{
  "num_hidden_layers": 15,
  "hidden_size": 192,
  "n_experts": 24,
  "experts_per_token": 6,
  "d_expert": 64,
  "d_shared_expert": 0,
  "hidden_act": "swiglu",
  "moe_layers": [0, 1, 2, 3, 4, 5, 6, 7, 8, 9, 10, 11, 12, 13, 14],
  "router_score": "softmax",
  "normalize_top_k": false,
  "routed_scale": 1.27,
  "balance_loss": 0.00495,
  "balance_bias": false,
  "router_logit_norm": 2.0,
  "init_std_router": 0.0146,
  "lr_router": 0.00111,
  "num_attention_heads": 6,
  "num_key_value_heads": 3,
  "head_dim": 32,
  "vocab_size": 32000,
  "norm": "rmsnorm",
  "norm_place": "pre",
  "norm_eps": 1e-05,
  "positions": "rope",
  "rope_theta": 2020.0,
  "rope_fraction": 1.0,
  "qk_norm": false,
  "attn_scale": 0.177,
  "tie_word_embeddings": false,
  "parallel_block": false,
  "init": "normal",
  "init_std_qkv": 0.0426,
  "init_std_o": 0.0528,
  "init_std_up": 0.0609,
  "init_std_down": 0.0609,
  "optimizer": "muon_hyperball",
  "learning_rate": 0.00797,
  "lr_mult_up": 0.724,
  "beta1": 0.95,
  "lr_head": 0.0103,
  "warmup_steps": 200,
  "schedule": "wsd",
  "decay_fraction": 1.0,
  "decay_shape": "linear",
  "final_lr_fraction": 0.02,
  "batch_tokens": 65536,
  "max_seq_len": 512,
  "doc_mask": true,
  "z_loss": 1e-05,
  "train_tokens": 588400000,
  "max_steps": 8979,
  "dataset": "wikipedia_en"
}
Below are experts of layer 3 (counted from 0) of a mixture-of-experts language model. Rows are named router (the router's row for the expert), gate (a neuron's input weights, with its number), up (a neuron's input weights, with its number), down (a neuron's output weights, with its number) and show model dimensions 128-191. Each number is 50 + 12 x the weight over its row's rms, rounded and kept within 0 to 99.
After each expert's rows: "comes after" lists some tokens at least twice as common just before its tokens as in all text. This comes from a sample of Wikipedia text that the model never trained on. Tokens count by the router's weight.

# expert 11
router:48 42 73 46 62 42 55 46 44 48 38 44 40 24 59 39 59 49 66 52 58 61 53 64 51 51 45 40 66 44 41 46 19 51 41 43 29 61 56 61 36 46 48 37 50 60 41 53 51 67 48 52 52 50 45 43 62 65 61 50 35 47 58 47
gate0:43 57 62 47 32 63 47 46 70 61 37 44 52 36 65 69 43 56 50 46 72 43 48 49 50 46 35 23 41 64 45 57 56 40 69 49 41 46 49 50 48 54 54 65 71 74 73 40 44 49 14 39 45 40 60 54 50 59 35 58 40 59 37 41
up0:66 71 38 51 59 69 60 34 69 44 52 53 75 34 40 54 67 59 50 64 33 41 38 54 62 39 64 57 46 47 58 55 37 54 30 39 69 60 41 56 33 50 58 54 55 47 54 66 55 60 53 38 70 60 53 46 43 54 39 46 48 75 48 66
down0:45 53 49 45 30 58 54 46 49 46 63 42 35 37 51 63 29 40 48 51 56 32 61 41 51 45 59 52 35 54 50 31 56 42 46 48 42 69 40 39 52 27 37 47 52 43 64 27 59 34 60 56 44 40 51 45 42 31 46 40 61 37 54 37
gate1:51 62 23 51 70 53 52 53 48 47 48 51 63 51 45 37 74 34 51 55 64 59 48 46 35 32 57 43 57 40 38 28 59 59 57 21 45 57 76 46 54 52 34 61 66 51 57 74 41 53 55 41 26 56 63 53 60 74 47 37 39 40 54 57
up1:43 47 35 45 51 52 50 28 58 69 46 51 48 60 47 30 56 35 48 36 58 39 53 63 57 43 45 41 48 47 53 51 72 43 43 22 45 25 18 52 49 54 51 49 55 68 35 43 45 49 66 42 53 39 31 58 41 53 43 42 47 67 42 54
down1:32 68 58 66 50 55 48 60 49 71 52 45 52 27 53 52 37 43 60 62 73 50 54 51 45 28 56 50 47 29 54 40 50 38 60 48 52 64 47 40 58 54 32 78 62 57 51 33 42 77 32 66 41 52 53 44 56 35 51 50 30 55 63 54
gate2:44 38 70 57 50 46 44 64 48 59 46 58 55 48 49 49 54 61 56 52 56 79 69 46 48 52 51 39 58 49 37 44 21 48 49 72 60 35 38 42 46 53 56 41 53 78 49 41 37 59 55 39 63 48 49 63 43 50 41 43 41 65 34 56
up2:69 38 58 55 47 38 29 56 52 55 43 33 61 29 45 29 48 44 49 46 43 86 52 58 62 45 68 52 35 47 41 34 66 42 49 41 56 53 44 53 68 51 56 65 55 52 65 46 56 55 46 34 43 51 25 54 63 43 57 56 68 80 43 40
down2:62 67 31 53 56 47 58 51 54 43 36 41 38 47 36 65 64 58 53 55 33 25 50 68 42 53 48 62 55 44 40 64 37 52 31 68 33 54 50 54 45 58 43 43 63 42 61 59 54 50 32 60 55 46 49 40 68 83 62 48 62 39 72 48
comes after: " the", " a", " The", " was", "The", " its"

# expert 9
router:46 57 48 61 61 58 46 30 69 55 63 25 61 41 51 67 67 48 60 67 52 47 67 41 57 72 52 46 66 48 53 52 50 64 48 54 46 58 62 67 53 58 56 48 37 54 56 62 49 58 65 49 56 43 45 55 52 63 33 47 57 61 65 35
gate24:66 41 46 48 23 59 57 42 40 25 61 43 56 70 43 51 66 46 49 50 62 57 40 45 64 49 60 16 36 32 49 46 49 45 56 75 36 43 45 58 50 60 57 47 33 45 59 55 51 59 39 53 46 52 47 41 41 63 49 68 54 51 59 52
up24:39 58 43 40 41 67 51 33 43 59 50 54 47 34 56 52 52 44 60 32 57 61 34 51 40 61 66 59 46 37 29 64 63 16 56 64 66 60 67 66 45 52 52 40 46 46 56 57 47 60 39 61 55 30 51 60 63 80 35 59 52 60 57 48
down24:30 67 48 34 45 60 69 47 71 64 51 58 59 45 58 47 53 78 52 47 34 51 57 83 31 79 36 50 49 43 61 42 47 51 44 64 53 45 32 61 48 45 69 57 42 48 37 53 59 46 49 62 45 47 31 58 50 33 54 60 52 46 59 57
gate25:65 55 46 52 48 60 67 52 30 63 56 40 42 49 59 54 56 41 78 37 41 34 52 57 32 47 50 44 65 43 55 72 25 59 37 51 31 55 57 53 39 59 41 40 45 55 51 50 59 60 34 77 57 40 44 35 41 56 41 44 39 34 39 58
up25:39 59 45 35 56 66 31 37 59 63 56 56 57 61 46 80 70 59 43 70 33 30 67 32 53 39 27 47 62 42 68 32 40 51 53 49 51 31 61 56 58 75 42 51 47 57 69 51 54 76 57 53 51 62 71 48 58 29 57 61 42 74 59 59
down25:41 57 50 69 59 65 31 60 37 49 42 42 26 68 47 18 47 44 50 43 50 52 52 39 57 46 48 59 49 45 59 60 47 33 59 48 62 58 60 39 46 52 36 46 65 34 16 42 13 57 44 53 58 47 26 46 44 48 24 47 62 46 45 30
gate26:62 54 38 51 46 60 54 36 57 65 56 52 52 62 62 50 79 40 56 35 36 52 35 32 45 62 50 52 54 45 55 60 43 44 59 20 49 40 46 66 67 45 34 41 48 63 52 42 58 52 51 58 58 38 35 42 50 48 46 54 53 47 41 41
up26:43 54 56 55 60 64 48 46 51 34 60 32 29 40 50 39 44 42 63 55 44 50 53 45 37 45 52 24 55 55 58 50 35 40 43 37 41 39 43 67 56 40 52 58 64 51 48 60 48 41 73 47 48 65 41 49 42 38 56 55 47 70 44 76
down26:61 66 45 49 50 62 43 59 21 54 55 52 81 48 59 70 61 66 47 45 33 62 42 47 46 38 38 43 82 61 43 57 61 44 55 46 60 49 49 46 71 74 35 63 37 48 36 34 61 51 59 60 49 53 60 59 59 35 65 49 53 72 45 35
comes after: " the", " of", " a", " and", " The", " his"

# expert 15
router:33 54 57 47 39 29 39 61 71 25 54 56 60 61 32 76 39 39 37 41 66 72 59 42 54 54 47 68 51 44 42 30 52 42 61 51 56 39 59 57 39 22 47 57 57 76 52 64 49 48 59 60 30 51 44 78 31 37 53 50 44 34 44 50
gate0:32 50 73 47 41 58 56 41 45 54 50 53 50 58 50 71 50 56 35 56 49 70 34 39 53 49 55 48 46 59 47 68 45 50 52 44 66 57 42 40 66 44 50 30 49 55 54 52 64 43 36 42 48 38 34 34 43 45 55 51 41 32 52 57
up0:57 54 40 48 60 41 38 81 31 38 30 42 72 44 72 59 51 47 44 51 56 54 47 47 61 37 62 53 45 57 75 36 60 63 48 53 50 36 65 55 54 46 57 45 33 51 47 48 31 47 67 52 48 23 44 88 33 31 51 46 50 32 58 51
down0:41 48 41 73 56 29 64 46 44 60 67 47 58 46 39 45 50 48 61 53 53 43 64 32 50 33 47 60 26 49 55 49 36 26 25 53 43 55 34 26 44 43 63 41 46 41 48 52 64 52 48 67 61 48 42 49 58 29 50 58 49 65 57 58
gate1:52 49 73 62 56 05 50 57 38 49 45 49 56 43 59 42 35 54 47 37 49 56 63 35 42 56 50 54 50 77 39 55 69 78 62 63 28 55 64 45 47 55 51 54 75 43 37 43 63 61 53 60 64 55 39 45 44 64 52 40 65 71 36 37
up1:32 40 79 54 41 78 82 43 55 54 54 40 39 52 49 52 42 36 65 42 46 57 67 41 50 40 48 37 47 42 50 73 48 46 54 60 63 58 61 60 30 38 51 69 25 41 53 39 65 46 67 38 55 50 70 39 50 20 58 50 60 32 31 32
down1:44 81 37 27 59 34 37 52 42 43 65 57 61 68 63 45 66 62 64 46 39 46 51 34 50 48 30 38 33 40 51 49 52 50 45 60 67 54 53 46 51 68 38 70 57 70 60 54 64 66 67 47 67 52 54 58 47 33 62 68 43 50 56 39
gate2:43 57 49 51 56 54 39 20 57 46 37 81 56 28 50 48 46 53 51 53 65 58 59 58 43 37 46 40 57 51 45 74 37 30 57 36 54 41 63 63 46 75 55 55 61 54 50 55 48 47 40 44 62 49 18 60 51 76 66 67 48 58 50 50
up2:40 45 51 56 33 39 63 50 39 30 63 68 46 21 53 70 41 44 37 46 50 48 64 68 36 62 36 48 42 49 21 41 63 62 49 55 34 51 59 40 63 50 57 45 41 35 51 37 45 70 48 43 61 56 29 47 62 60 67 42 49 51 45 35
down2:49 54 63 55 17 53 64 63 49 58 52 53 44 48 50 14 69 68 48 52 56 57 51 30 38 74 24 55 09 46 34 43 38 63 44 54 57 61 40 53 44 55 58 65 51 56 61 43 38 57 48 62 51 44 42 47 43 53 72 24 40 45 48 43
comes after: "\n", "    ", " \"", " co", " Al", " non"

# expert 18
router:63 67 42 34 59 48 60 57 36 33 52 35 59 53 61 59 57 56 82 45 79 54 53 64 46 51 61 50 30 56 43 43 62 26 46 31 55 33 31 50 56 47 38 68 61 48 59 45 58 61 44 45 39 39 43 60 43 50 53 78 52 44 66 39
gate0:62 47 60 41 67 41 47 45 43 60 40 57 54 51 42 39 28 31 51 54 57 35 40 51 53 38 47 43 39 39 52 31 75 74 68 66 72 37 49 46 68 20 65 73 35 49 32 41 52 59 48 83 57 38 34 41 64 40 55 45 52 57 55 31
up0:40 27 51 64 54 52 41 54 55 69 66 63 31 57 40 31 57 52 61 45 30 54 51 63 48 50 58 60 56 60 81 48 32 68 34 37 57 61 53 44 28 64 64 54 55 38 44 49 60 55 60 43 58 67 60 46 30 23 59 57 50 43 49 35
down0:69 40 47 70 64 72 35 42 61 53 50 42 58 56 58 48 68 22 39 78 46 57 26 42 61 39 38 37 39 52 51 25 66 54 45 51 70 48 50 27 35 50 48 50 39 53 59 55 57 45 51 56 63 55 35 51 45 45 48 37 51 65 63 40
gate1:44 25 51 59 36 59 52 57 40 56 51 41 46 44 45 58 49 43 37 68 50 43 47 22 65 43 53 44 50 60 68 33 44 38 68 42 78 42 62 27 20 64 63 49 51 23 59 63 48 59 56 46 47 49 38 48 34 47 49 35 55 65 63 61
up1:46 42 41 35 40 46 44 48 38 50 50 65 43 47 53 44 52 42 57 10 21 50 58 35 44 49 41 49 54 59 47 59 44 38 38 54 45 42 52 53 47 65 40 52 57 54 53 54 33 42 70 68 34 45 50 50 34 38 39 72 46 45 58 40
down1:61 49 36 49 44 61 64 66 52 51 61 51 38 42 74 33 53 52 30 45 65 69 57 49 46 38 41 42 48 53 53 37 47 50 59 30 42 71 73 46 29 27 52 44 35 51 42 63 32 38 45 50 56 45 63 73 42 34 38 51 62 31 61 54
gate2:42 59 79 41 56 56 44 53 31 52 39 44 79 60 39 24 63 38 55 52 43 48 49 24 51 57 46 52 79 61 48 36 19 55 76 43 64 56 43 40 13 36 66 45 62 69 45 56 60 52 64 47 58 41 46 47 55 28 59 39 40 35 75 32
up2:48 53 41 41 65 44 57 27 50 61 59 47 43 60 60 36 56 63 50 26 32 61 50 56 60 40 42 66 51 43 45 52 41 57 67 49 34 59 44 62 55 42 58 32 44 33 70 37 46 51 60 59 48 53 43 44 53 47 50 40 62 68 67 40
down2:64 65 43 50 64 56 47 53 63 30 55 37 58 66 22 55 40 33 44 44 68 50 61 51 59 18 78 44 54 56 48 62 57 49 31 32 40 36 49 42 70 49 37 62 46 58 60 33 57 44 65 36 50 45 47 55 72 45 45 44 42 45 57 47
comes after: " |", ":", "|", "-", " /", " ("

# expert 10
router:49 60 49 19 42 42 49 50 55 39 36 47 32 32 45 45 61 53 26 54 33 48 42 68 37 59 57 64 52 67 27 48 58 27 39 54 58 57 50 62 35 63 40 51 55 53 59 20 53 51 32 45 58 66 36 34 58 60 74 39 54 68 44 56
gate0:43 41 54 67 55 37 63 61 61 47 70 36 53 47 66 52 52 49 61 45 57 62 55 69 41 54 54 39 67 60 45 40 52 73 51 55 99 49 30 45 51 53 64 52 57 19 47 51 46 44 46 44 72 30 63 35 20 50 62 62 36 52 60 67
up0:43 46 32 66 46 66 45 44 51 54 48 57 33 57 52 68 52 40 53 49 56 38 58 44 51 64 48 43 73 51 53 64 30 60 49 67 63 47 60 56 39 49 60 57 29 39 21 62 56 28 46 51 32 65 52 42 64 61 58 61 53 55 58 60
down0:59 80 46 30 57 37 71 43 35 59 28 51 36 55 45 48 73 47 57 45 58 53 55 34 60 64 24 35 43 18 44 56 49 33 78 37 29 63 65 34 44 47 50 64 71 76 52 43 74 45 68 56 36 43 53 34 49 62 35 49 53 45 32 51
gate1:63 50 42 55 43 69 62 65 54 57 84 45 35 63 64 55 62 46 55 47 60 40 45 47 55 42 49 76 49 56 45 55 70 37 35 77 53 60 42 54 38 49 49 51 50 51 54 15 39 46 52 53 47 40 71 17 57 52 56 65 45 38 52 44
up1:44 60 64 50 39 46 72 53 68 45 54 51 50 62 56 88 42 59 34 58 63 65 51 61 35 29 51 40 50 69 39 28 60 46 43 49 41 46 41 65 68 60 42 44 40 49 44 70 55 60 58 45 54 56 63 32 43 34 61 37 20 65 41 25
down1:37 60 48 73 35 46 29 45 45 40 54 55 47 23 62 62 34 43 45 58 49 51 44 46 43 54 37 34 51 38 54 56 43 62 48 52 38 45 37 33 56 54 60 23 63 47 38 43 39 68 58 53 23 46 53 70 39 72 56 52 64 16 69 34
gate2:30 65 59 39 66 27 39 34 62 62 54 49 40 65 58 43 49 61 47 53 49 50 48 73 34 46 50 45 53 69 33 48 63 47 71 29 27 55 59 48 37 66 64 41 59 52 40 46 42 60 36 40 51 64 48 33 62 40 42 47 57 54 53 61
up2:25 63 68 32 50 42 28 70 39 58 22 52 48 46 52 66 39 49 36 31 61 55 47 34 43 54 38 56 52 38 29 63 46 76 33 51 53 45 59 59 57 67 39 44 52 47 65 50 34 25 49 47 33 52 47 57 34 43 42 52 58 47 58 41
down2:71 56 54 68 59 41 38 53 41 50 62 69 43 51 57 51 37 63 54 47 54 50 56 29 51 61 31 45 41 44 49 31 38 72 48 61 71 69 55 48 56 36 47 51 43 42 60 47 51 51 49 69 37 64 50 56 63 47 46 34 58 58 54 52
comes after: ".", " |", "==", "\n", ")", "==="

# expert 22
router:54 61 34 49 47 56 38 51 40 59 43 46 54 71 51 38 52 48 51 20 48 20 57 46 52 60 53 48 41 56 54 44 60 34 57 60 43 39 34 53 49 48 35 71 67 49 71 33 48 38 35 52 42 54 70 68 25 56 49 55 56 45 42 36
gate24:50 24 44 41 56 50 50 49 45 50 35 47 47 14 33 48 45 65 44 44 53 43 49 70 52 53 40 44 65 47 39 38 62 34 19 45 66 71 55 44 49 59 50 64 56 41 42 52 59 47 53 66 53 68 79 62 72 66 55 56 53 50 44 33
up24:69 56 69 29 56 36 46 37 38 40 26 64 52 43 49 59 61 42 67 60 37 55 59 54 67 47 47 69 56 52 39 48 39 47 55 48 30 54 58 43 65 43 41 20 68 50 55 49 42 35 73 53 67 51 51 51 57 38 34 48 40 64 62 37
down24:33 59 57 61 42 64 43 56 28 37 54 33 71 47 50 51 26 37 53 50 35 42 55 52 26 52 50 51 19 57 42 67 50 41 34 44 63 61 38 43 39 58 39 54 49 71 55 74 51 38 44 58 49 72 40 47 40 57 42 44 42 40 53 45
gate25:48 68 49 46 58 67 42 36 54 51 51 53 40 64 68 60 44 57 43 43 46 43 53 59 58 38 45 52 63 38 34 56 51 55 67 31 50 53 32 70 29 69 49 68 34 50 68 33 57 41 53 66 43 46 40 48 48 50 57 36 63 61 53 67
up25:52 59 71 43 61 40 45 66 39 57 38 51 62 54 49 66 65 37 48 52 51 57 32 54 58 46 53 56 57 26 51 29 53 40 59 77 57 57 72 45 59 60 42 33 51 44 50 37 45 60 67 49 46 43 62 57 38 35 31 63 20 44 50 50
down25:67 55 42 43 55 36 54 67 45 32 63 46 41 57 34 55 42 69 72 58 66 22 39 57 51 36 49 59 47 44 49 47 49 34 65 54 50 30 38 52 74 55 40 72 35 33 59 50 30 27 32 55 44 50 67 53 40 56 45 50 37 40 56 55
gate26:64 41 63 31 46 49 62 83 52 38 42 45 36 62 63 47 34 62 38 52 53 71 70 66 59 36 51 60 64 43 57 51 73 56 48 51 62 64 28 38 55 63 19 38 36 35 56 39 52 69 77 54 47 44 41 46 42 62 54 45 57 33 59 44
up26:50 37 51 50 62 38 60 57 69 38 38 46 62 53 54 31 58 46 29 45 63 60 42 53 48 77 59 54 67 60 54 34 34 64 57 48 47 55 51 45 53 46 45 47 60 56 29 69 40 58 73 43 38 65 50 62 47 52 42 40 66 66 24 62
down26:57 40 55 57 69 61 47 57 50 60 63 42 49 38 52 54 54 43 40 64 41 44 57 55 41 71 53 36 27 69 41 52 46 60 44 49 49 45 48 48 38 57 68 64 45 46 38 36 58 41 32 57 52 40 50 21 28 60 49 57 29 50 66 70
comes after: " |", "|", ";", " (", "/", "("

# expert 21
router:43 53 58 03 61 57 47 56 57 52 43 55 25 26 44 50 49 41 50 45 50 39 52 65 50 49 39 58 46 45 47 55 50 59 55 62 43 32 34 50 45 61 48 40 54 62 55 36 54 55 64 54 38 51 46 36 54 59 43 18 48 43 39 57
gate0:57 37 56 61 54 36 49 61 51 37 67 61 50 80 58 51 53 41 63 53 72 38 52 60 71 67 56 51 41 35 64 62 49 47 47 62 77 41 33 37 43 32 60 73 42 56 26 51 43 54 48 41 44 65 39 52 60 45 54 44 43 31 60 45
up0:47 52 56 54 54 40 38 35 48 52 40 64 56 52 65 34 31 53 49 33 30 37 49 57 43 43 51 56 57 42 42 42 40 53 42 60 76 53 39 58 42 31 50 39 88 47 39 66 49 32 31 45 63 36 50 49 48 75 25 40 33 27 48 57
down0:66 53 68 43 61 56 52 35 43 44 60 48 49 53 65 59 77 46 53 46 57 49 57 42 45 58 46 59 35 58 29 72 48 52 54 55 71 30 58 69 58 65 46 52 49 67 42 73 74 51 59 19 45 55 61 42 68 33 33 53 41 35 45 10
gate1:55 52 52 55 53 33 48 65 53 51 42 31 68 55 56 68 55 36 26 59 47 50 59 45 52 52 63 37 39 72 52 61 38 61 29 32 60 71 40 53 46 48 53 61 24 64 64 45 39 56 61 75 50 66 48 60 53 31 74 59 46 41 30 45
up1:59 42 51 49 49 39 23 59 54 39 56 42 70 53 54 58 60 36 52 46 58 49 71 42 49 60 57 40 37 58 61 68 48 61 62 53 65 53 29 59 64 53 42 57 52 49 63 49 43 42 52 45 55 45 74 53 38 43 52 54 56 62 53 61
down1:58 47 74 44 49 72 39 50 38 68 54 44 39 46 40 57 52 54 51 55 38 49 32 53 44 78 40 34 41 40 42 51 53 57 45 30 51 52 63 54 46 63 70 58 58 69 65 43 52 58 51 60 48 53 48 38 45 52 48 42 53 62 54 59
gate2:44 42 28 75 53 50 48 34 43 56 53 52 54 67 62 65 83 42 47 67 38 48 70 54 40 50 48 51 43 61 42 42 63 58 17 47 61 38 75 43 49 70 57 47 31 39 67 46 50 33 21 41 56 30 29 61 49 52 42 48 55 51 54 57
up2:36 61 39 47 51 41 38 41 52 48 59 63 51 57 56 50 38 55 48 53 45 53 65 48 59 46 34 57 37 49 47 57 64 40 57 49 46 46 69 49 37 66 62 49 51 63 50 52 48 58 59 81 43 43 46 61 38 37 48 66 36 52 49 57
down2:56 44 55 62 49 71 72 62 53 50 48 59 33 48 44 75 70 36 55 52 43 38 40 49 46 51 65 40 59 52 59 54 35 51 33 56 34 40 32 48 37 40 49 48 42 45 22 27 56 59 47 41 39 56 41 44 45 46 38 43 55 50 38 46
comes after: " |", " 1", " 2", " 3", " 4", " It"

# expert 3
router:48 50 48 69 50 48 53 37 62 53 50 53 53 38 51 62 50 48 33 52 32 59 54 28 58 56 60 47 32 51 42 45 53 60 44 53 45 64 63 41 36 39 45 43 43 41 42 61 43 54 35 64 76 33 38 25 45 50 46 22 56 41 43 63
gate0:34 67 39 50 53 39 49 43 59 43 25 66 52 53 52 39 51 60 57 63 49 34 46 45 59 48 56 30 64 33 45 48 50 56 55 38 38 62 21 58 74 60 33 42 34 38 44 16 57 49 49 48 55 56 41 54 36 53 61 47 66 52 40 71
up0:63 58 39 58 43 53 28 53 64 58 44 57 46 57 53 57 46 35 41 39 17 39 43 59 57 48 42 51 37 46 40 59 52 46 52 45 37 54 45 64 64 75 51 41 55 60 45 36 34 44 59 61 59 38 42 51 48 40 61 43 66 48 59 48
down0:68 64 67 50 27 35 55 38 66 57 87 54 45 22 58 49 43 49 43 49 40 61 63 47 70 51 36 48 43 53 42 55 29 56 51 40 35 62 57 62 59 80 74 52 56 45 38 58 42 51 36 55 56 30 56 68 26 42 23 52 80 58 39 39
gate1:66 48 56 47 53 83 46 69 57 32 48 56 55 50 33 48 58 47 63 36 43 56 45 41 46 54 68 43 45 37 40 63 47 42 53 47 70 58 52 65 52 60 54 50 45 41 68 66 23 64 33 36 68 50 61 45 58 46 51 45 56 62 58 12
up1:57 32 49 53 57 44 31 67 38 51 61 42 49 62 60 39 30 56 58 46 58 53 63 51 30 39 53 46 66 48 68 43 34 39 65 46 47 62 48 34 59 52 45 46 52 44 68 52 42 45 45 40 72 75 83 49 47 49 49 45 54 49 36 35
down1:61 59 69 44 43 81 49 51 37 48 40 61 75 51 51 47 53 63 30 32 29 64 51 51 63 62 49 54 37 39 43 34 50 60 61 63 62 49 36 58 60 48 34 48 31 40 54 70 57 66 50 60 36 57 52 48 58 54 49 25 47 63 50 79
gate2:49 49 63 33 65 68 46 80 46 53 56 48 38 44 46 56 68 62 69 53 48 51 43 54 41 69 59 54 46 46 53 54 42 77 53 54 58 49 60 50 42 43 36 59 65 59 27 70 44 27 48 51 43 39 36 62 67 51 53 40 48 56 64 59
up2:43 43 64 55 63 43 21 43 49 34 52 64 49 32 55 58 27 55 51 56 74 30 78 53 48 54 42 37 52 71 31 43 25 49 52 44 62 40 56 42 60 51 59 50 69 38 58 41 66 62 39 41 36 53 53 47 52 33 30 48 52 60 44 45
down2:47 34 45 48 52 51 41 67 48 48 44 45 65 59 35 80 42 46 52 45 45 52 58 52 43 34 54 44 40 38 48 41 42 59 42 61 55 55 47 23 28 53 16 48 61 59 45 64 57 64 66 34 51 47 51 47 53 46 39 44 34 39 52 24
comes after: " of", ".", " to", " in", " with", " at"